Experts of a small language model: a variant of Muon for the experts, 3059 steps.
Below are experts of layer 5 (counted from 0) of a mixture-of-experts language model. Rows are named router (the router's row for the expert), up (a neuron's input weights, with its number), down (a neuron's output weights, with its number) and show model dimensions 0-191. Each number is 128 + 32 x the weight over its row's rms, rounded and kept within 0 to 255.
After each expert's rows: "mostly gets" lists some tokens that are sent to it at least half of the time; "comes after" lists some tokens at least twice as common just before its tokens as in all text. This comes from a sample of Wikipedia text that the model never trained on. Tokens count by the router's weight.

# expert 1
router [151 128 125 160 138 121  82  82 175 132 178 118 104 156 138 107 114 121 115 156 145 116 209 137  85  59 127  62 100 136 170 116 114 136 160 132 112  84 116 130 168 137 106 128 155  94 108 105 157 117 160 198 148 130 175 180 135 123 150 170 180  98 110 137 140 112  81 134 127  43 164 142 124 147  90  85 108 131 132 130 149 128  68 130 167 131 142  93 111 153 117  97 104 154  43 141 170  71 107  78 106 162 109 134  87 133 161 123 150 112  77  88 214  90 128  63 146 122 151 139 124 171 120 113 128 140 122 171 172  42 130  54 134 111 108  63 148  93  96 112 139 159 148 125  91 140 149  87 122 133 188 121 168 156 128 128 180 138 138 106  95 150 107 134 171 100 155 114  87  69 138 144 145  72  59  78 118 123 161 122 124 137 133 138 129  81  97 108 114 144 149 162]
up0 [ 97 102 146 152 141 147  66 124  90 122 122 140  98 102 132 127 117 163 129 133 158 113 135  79  74 111 182  93 128 159 170 130 139 185  81 149 129 144 114 136 159 150 112  83  92 108  97 154  94 127 114 137 146 101 117 170 124 116 127 123 153 145  96  98 131 130  83 143 134 159 146 129 158 128  60  93 173 186 120  96  34  90 137 159 145  97 151  91 136  73 130 123 164  59  96 115 207  64 100 129 121  53 106 115 119 101  91 122 147 154  93  60 157 182 104  75 148 109 184 119 141 105 129 189 111 126  82 160 229 136 104 153 129 154 109 110  95 125 100 142 138 117 152 159 108 123 136 107 126 134 174 176 181  51 116 107 118 149 126 141 102  95 175 135 140 145 147 130 160 134 115 134 122 111 133  99  46 146 132  54 107  91 146 164 160 141 154 139  97 120  61 111]
down0 [138 148 106  98 170  57 110 108 151 189 152  66 134 136 155 156 161 164 100 130 113 120 113  70 143  81  75  95 121 168  36 150 117 131 163 124 143 163 178  88 152 125  94 134  77 119 101 180 181  85 119 143  93 115 168 159 140 121 132 150 149 162  94 138  78 143 113 122 108 131 116 101 118 115 188 169 120 161 152  76 111 157 130 141 110 128 167 150 124 172 138 113 136  88 155 149 118 135 155 159 128 121 115 127 178 135 185 194  50 159 135 100 109  76  43 174 140 182 106 172 136 176 128 140 133  98 125 120 123 121  65  86 161  96  71 136 118 137 139 142 119  71 166 150 124 119 109 122 123 129  98  95  89 162 109 128 140  76 136 199 155 115 169 125 130 108  77 155 135 118 111 140 133 204  92  93 100 118 145 128  86 156 152 148 154 105 127 136  51 183 101 133]
mostly gets: " -;", " —;", " 36", " 22", " 39", " 27"
comes after: " |", " ", " 0", " 1", ")", " 2"

# expert 55
router [ 86 103 153 136 151 199 102  82 183 100 168 144 134 130 169 108 138 138 116 125 140 161 157 152  92 105 152  92 122 121 143 128 166 140 110 135 172  86 139  54 149 141 150 165 136  59 102 130 150 157 150 168 117 174 145 141  99 150 180 165 164 109  69 181 127 155 155 148  95  84 191 138 125 141 122 103 124 185 118  93 166 122 129 199 198 108 208 130  73 151  84 124 127 160 125 119 152 106 121 116  99 145 170 141 119 135 113 132 167 123  88  76 126 105 117  91 142  98 181 147 103 128 142  53 116 115 177 163 155  64  77  87 119 116 135  99 100 134 101 113 164 155 169  93 121 203 116 103 147 134 130 159 132 183 143 130 132 144 160  84 112 116  95 133 140  85 176  72 105  76 140 182 181  97 102  82 131 150 136 179 140 147 121 184 142 103 123 103 156 178 151 149]
up0 [131 171  92  90 150 179 175 184 110 128 162 187  85 193  97 150 142 113 146 145  85  55 150 134 141 102 136 107 108  99  94 103  80 144 138 134  88 162 136 135  98 125 132 109 150 162  92  72 112  98  64 120  95 101 117  90 205 111 144 106 173 134 144 164 101 151 164  93 172 122 120  95 164 187 130 148  84  65 119 124 133 126 169  87 109 147 126 104 114 120 139 133 114  68 120  91  68 173 151 103 165 155 191 127 158 109 100 117 146 175 103 118 151 133  89 123 136  76 143 135 129 132 112 107 159 116 161 148 107 121 162 162 151 174  84 102 168 130 108 113 117 135 112  81 140 175 136 142  61 171 150  81 132 172 116 150 100 125  94 124  71 118  63 128  91 187 148 101 113 129 177 109 144  84 120 163 164 108  84  85  54 151  94 160 147 188 161 154 116 125 175 128]
down0 [157 102 131 173 138  89 144  73 130  81  98 135 122 146  74 111  99 143 134 144 122 183  98  94 157  71 122 145 130  93 127 160 192 145 106 133 197 154 152  98 161 104  91 142 108 125 168 150 166  89 172 122 116 150  84 135  84 105 125 121  89 112 175 132 176  78 108 186 113  87 120 187 151 104 138 111 106 158  93  99 135 177 111 110  69 110 127 107 112 179 135 128 161 196 105 131 138 141 109 144 103 153  85 117  58 172 139 168 132 132 197 143 114  91  95  82 135 179 113 127 142 120 178 177  82 166 131 103 138 181 165 150 140 112 120 148 114 174 195 128 136  64 106 114 159  77  72 122 106  87  94 162 128  53 146 146 159 119 112 100 183 172 138 129 140 105  89 206 158  76  95 127 100 139 137 144 162 158 182 143 117 130 169 128 130 143 106 134  94 155 100 139]
mostly gets: " a", " an", " this", " A", " The", " their"
comes after: " a", " of", " as", " is", " with", "."

# expert 16
router [138 116 157 207 178 147 130  85 141 140 200 108 136 142 166 111 123 112 131  91 169 124 205 126 136  67 181  46 109 147 130 134 119 129 148 162 105 122 125 112 158 192 143 135 161 119  94  90 122 140 174 123  67 126 124 149  98 116 170  96 195 115  70 154 152 128  62 104 110 128 139 155 134 120  79  96 103 125 122  84 109  98  88 148 155 134 139 128 132 134  92 132 132 145  40 171 153 126 155 158  35 156  97 103 102 126 116 119 120  96  86 113 159 109 159  82 122  77 145 149 133 169 150 112 129  97 169 138 134 104 103  84 102 140  88 106  88 141  95 101 125 147 136 162 101 142 145  47 131 147 124 132 125 170 155 170 169 152 184 126  97 195 112 134 120 123 128 101 110 120 141 130 118 125  91  89 165 134 217 118  70 150 114 141  73  60 120 102 122 131 139 179]
up0 [161 146 168  97 138 137 161  79 127 117  87 119 113  93  92  99  82  93 201 151 137  86  84 125  92  75  85 179 114  83 124 173  69 163 144 139 143 183 140  80  80 141 114 110 101 143 118 114 104 128  96 140 177 151  66 112 155  93 165 148 159 152 116 145 112 144  81  83 126  77 157 169 159  98  81  86 149 122 111 138 152 119  85  79  56  99 121  81 110 129  95 101 140 145 220 121 112 119 161  97 112 133 124 110 102 165 153  54 172 133 145  92 144 140 130 129 139 117 145 138 154 124  92 153 109  94  96 118 124 125 100  79  67 138  66 109  81 119 121 114 171 175 191 122 129  99  93 112 168 163  78 101 106 163 130  98 129  95 123 119 117 115 120 109 124  90  35 130 170 139 183 113 121 173 126 129 115 198 133 147  65 128 118 124 146  99 136 130 127  88  83 125]
down0 [134 168 107 171 140  94 173  96 149 191 126 154 157 149 150  71 111 118 142 100 126  84 165 106 178 149 149 150  65 105 189 178 128 120 182 106 145 136 125 145 123 135 152  95 118 113 147 132  81 117 104 122 110 180 153 113 113 133 152 145 167 193 136 142 136 127 163 109 169 179 117 120 140  78 125 199  87 143 124 125 124 185 156 123 135 173  72 104  82 187 147 109 134  80 145  74 145 160 140 118 138  84  85  88 114  99 133 126 161 134 182 121 106 134 145 109  99 150 184  77 102 123 156 116  68  93  56 173 149 124 181 147 179 120  99 136 120 112 126 135 173 115 180  70 156 157 141 115 142 170  88 127  96 202 107  97 145 141 163 113 142 104 195 117 164 167  98 126 153 148 142 137 153 146 177 147 158 142 172 112 157 122 150 148 172  59 147 162 206  93 125  97]
mostly gets: " Ab", " dist", " Est", " inv", " Esp", " ab"
comes after: " |", " (", "|", " 0", " D", " —"

# expert 52
router [152 101 141 123 144 155 131  78 194 104 158 120 164 160 123 117 144 138 123 130 120 111 157 167 117  92 163  85 162 139 117  94 139 113 120  97 124  90 124 125 124 151  93 152 147  83 112 108 166 123 181 221 100 143 119 148 123  70 162 127 181 111 110 182 149 153 112  93 140 101 112 193  95 137 149  80 130 130 131 159 159  97 123 156 159 144 157  71 114 213  86 138 127 148  48  69 134  94 126  85  95 219 122 115 120 112 102 152 152 121 122 120 157 118 137 112 112  84 109 107 122 109 132 112  99  88 154 169 171  57 121  80 121  98 134  87 113 130  53 114 166 147 155 101 120 129 120 135 200 163 164 143 159 144 158 195 152 170 121 120  83 172 117  73 132 129 162  94 112  88 196 130 172  91  73  94 132 116 178 166 117 157  72 135 160  84 133 129 146 137 134 157]
up0 [116 120 156 120  75 129 132 122 166 146 159 106 113  77 122 124 142 115 174 173 109 148 178 109  99 138 137  74  70 144 102 105  97 140  90 122  58 103  83 103  85  83 116  99 187  91 105 173  69 149 126 146 185 159 111  99 141 117 109  94 172 109 136 150 119 181 117 135 108 183  36  99 140  90 135 126 129  86  94 160 102 148 130 147 113 132 112  87  99 126 135 159  68  95 116  95 134 151 180 166 186  68 148 106 146 118 134 103  97 106 157 118 119 127 175 139 121 171 143  97  84 162 180 127 168  46 146 113 164  44 179 120 126 156 129 115 180  98 167 159 145 144 113 126  97 159 100 159 152 127 162 135 171 169 120 135 149 158 170 111 110 155 145 123 126 150 111  56 111 164 112  49 160 123 150  96 120 117 181 178 101 163 143 149 136  91 185 142 140 112 104 120]
down0 [118  92 168 191 101 107 144 137 143 126 141 115 124 171 146 112 147 115 148 147 134  95 158 191 115 128 152 126 157 132 174 119 104 137 129 105 129 185  99 179 127 109 183 129 126 133 109 157 118 118 166 105  67 127  65  98 131 202 211 140 124 100 127 125 110 133 165  51  89 141 145 164  48 132  87 169 150 116 106  98  93 142 132 104 178 137 145 143 120 133 131 202  84 126 206 123 137 143  86  75 132 120 137 134 157 103 151 197 100 120 128 114 171 139 128 119 120 167 105 146 144  76 126 140 186 148 131 116 137 100 120 117 144 192 150 184  86 151 140 140 100  84 137 131 110 108 167 101  77  83 101  86 113 197 147  47 118 212 114 113 102 102 129 138 137 120 149 154  73 129 159 113 208 118 143 152 131  96 133 106 169 142 160 150 161  92 142 184 157  89 126 111]
mostly gets: " 2024", " 2011", " 2025", " 2021", " 2016", " 2022"
comes after: "|", " |", "-", "19", "–0", "="

# expert 35
router [142 109 122 113  99 163 133  94 189 113 158  78 157 139 135  90 121 140  92 130 150 133 212 173  90  64 174 111 132 125 145 125 116 139 134 114 130 107 136 146 123 139 113 170 170  98 149  89 147 115 187 208 125 137 161 191  93 109 133 159 193 102 109 133 143 148  96 102 107  87 127 183  85 157  84  72 104 144 118 142 164  82 106 169 169 122 171 135 130 197 107 140  95 160  52 139 159 122 133  82  79 161 115 113  95  93 142 157 167 111 109 116 169 109 167  76 117 105 149 101  85 131 112  90 112  79 157 188 161  59 119  84 130 132 105  76 133  74 137  96 167 158 158 161 120 115 169 133 148 142 174 156 164 159 152 134 145 177 127 112  86 145 113 119 142 124 157 110 105 108 153 158 162 128 116  61 121 149 167 126 132 145  91 162 138  48 157  65 130 125 148 177]
up0 [177 132 174 131 129 136 124 121 165 143 115 131  83 127 131 147 106 131 180 156 164 136 144  86  95 143  76 149 109 191 161 108 139  71 126 163 108 227 123 133 135  90  87 111 152 151 130 135 154 121 127 158 153 133 166 126 159 167 133 122 175 135  80 114  87  89 160  94 163 184 166 154 160 155 121 109 166 152 103 105 112 108 118 183 170 111 125 130  77 133 129  98 155  79 167 145 110 154 159 142 126 142 113 106 137 139 172 119 185  97 166 116  38 107 165 109 116 111 107 146 146 172 173 162 101 164 131  95 154 204  93  96 149 105 106  96  52 131  99  76 105 100 211 114 134  83 134 129 139 118 116 203 105  78 118 173 132  99 152 154 106 109 187 176 161 134 110 161 174  72 150 123  94 130 144 139 106 215 119 136 171 158  72 127 131 127  87 141 134 116 134 148]
down0 [ 88  95 129 166 119  93 177 160 140 151 168 170 112 176 116 114 105 156 157  92 107  88 116 101 132  85 158  85 132  79 149 117 169 147 144 152 108 151 148  86 183  91 181 167 140 101 150 120 148 119 100 121 160 142 138 127  94 126  52 159  96 133  56 149 167 121 193 162 106 171  51 181 101 145  87 120 140 107 168 133 120 110 142  89  75 142 152 146 113 176 101 122 155 149 102 147 135 135 160 150 147 185 144 149  95 111 114 148  39 147 116 165 175 103 163 127  95 153 129 129 139  50 147  82 138 142 129 108 136  87 164 129 139 139 166 217 153 114 127 107 118  87 147 153  75  83 117 139 100 181 124  95 184 135  59 110 161 132 102 107 160  88 122 143 161 163 106 172 104 123 178 192 138 140 107 121 156 143  97 146  96 113 119  97 130 175 168 160 135 131 186 101]
mostly gets: "′", ".8)", " (0)", ".9)", " JPL", ".7)"
comes after: " |", "|", " 0", " 5", " 3", " 6"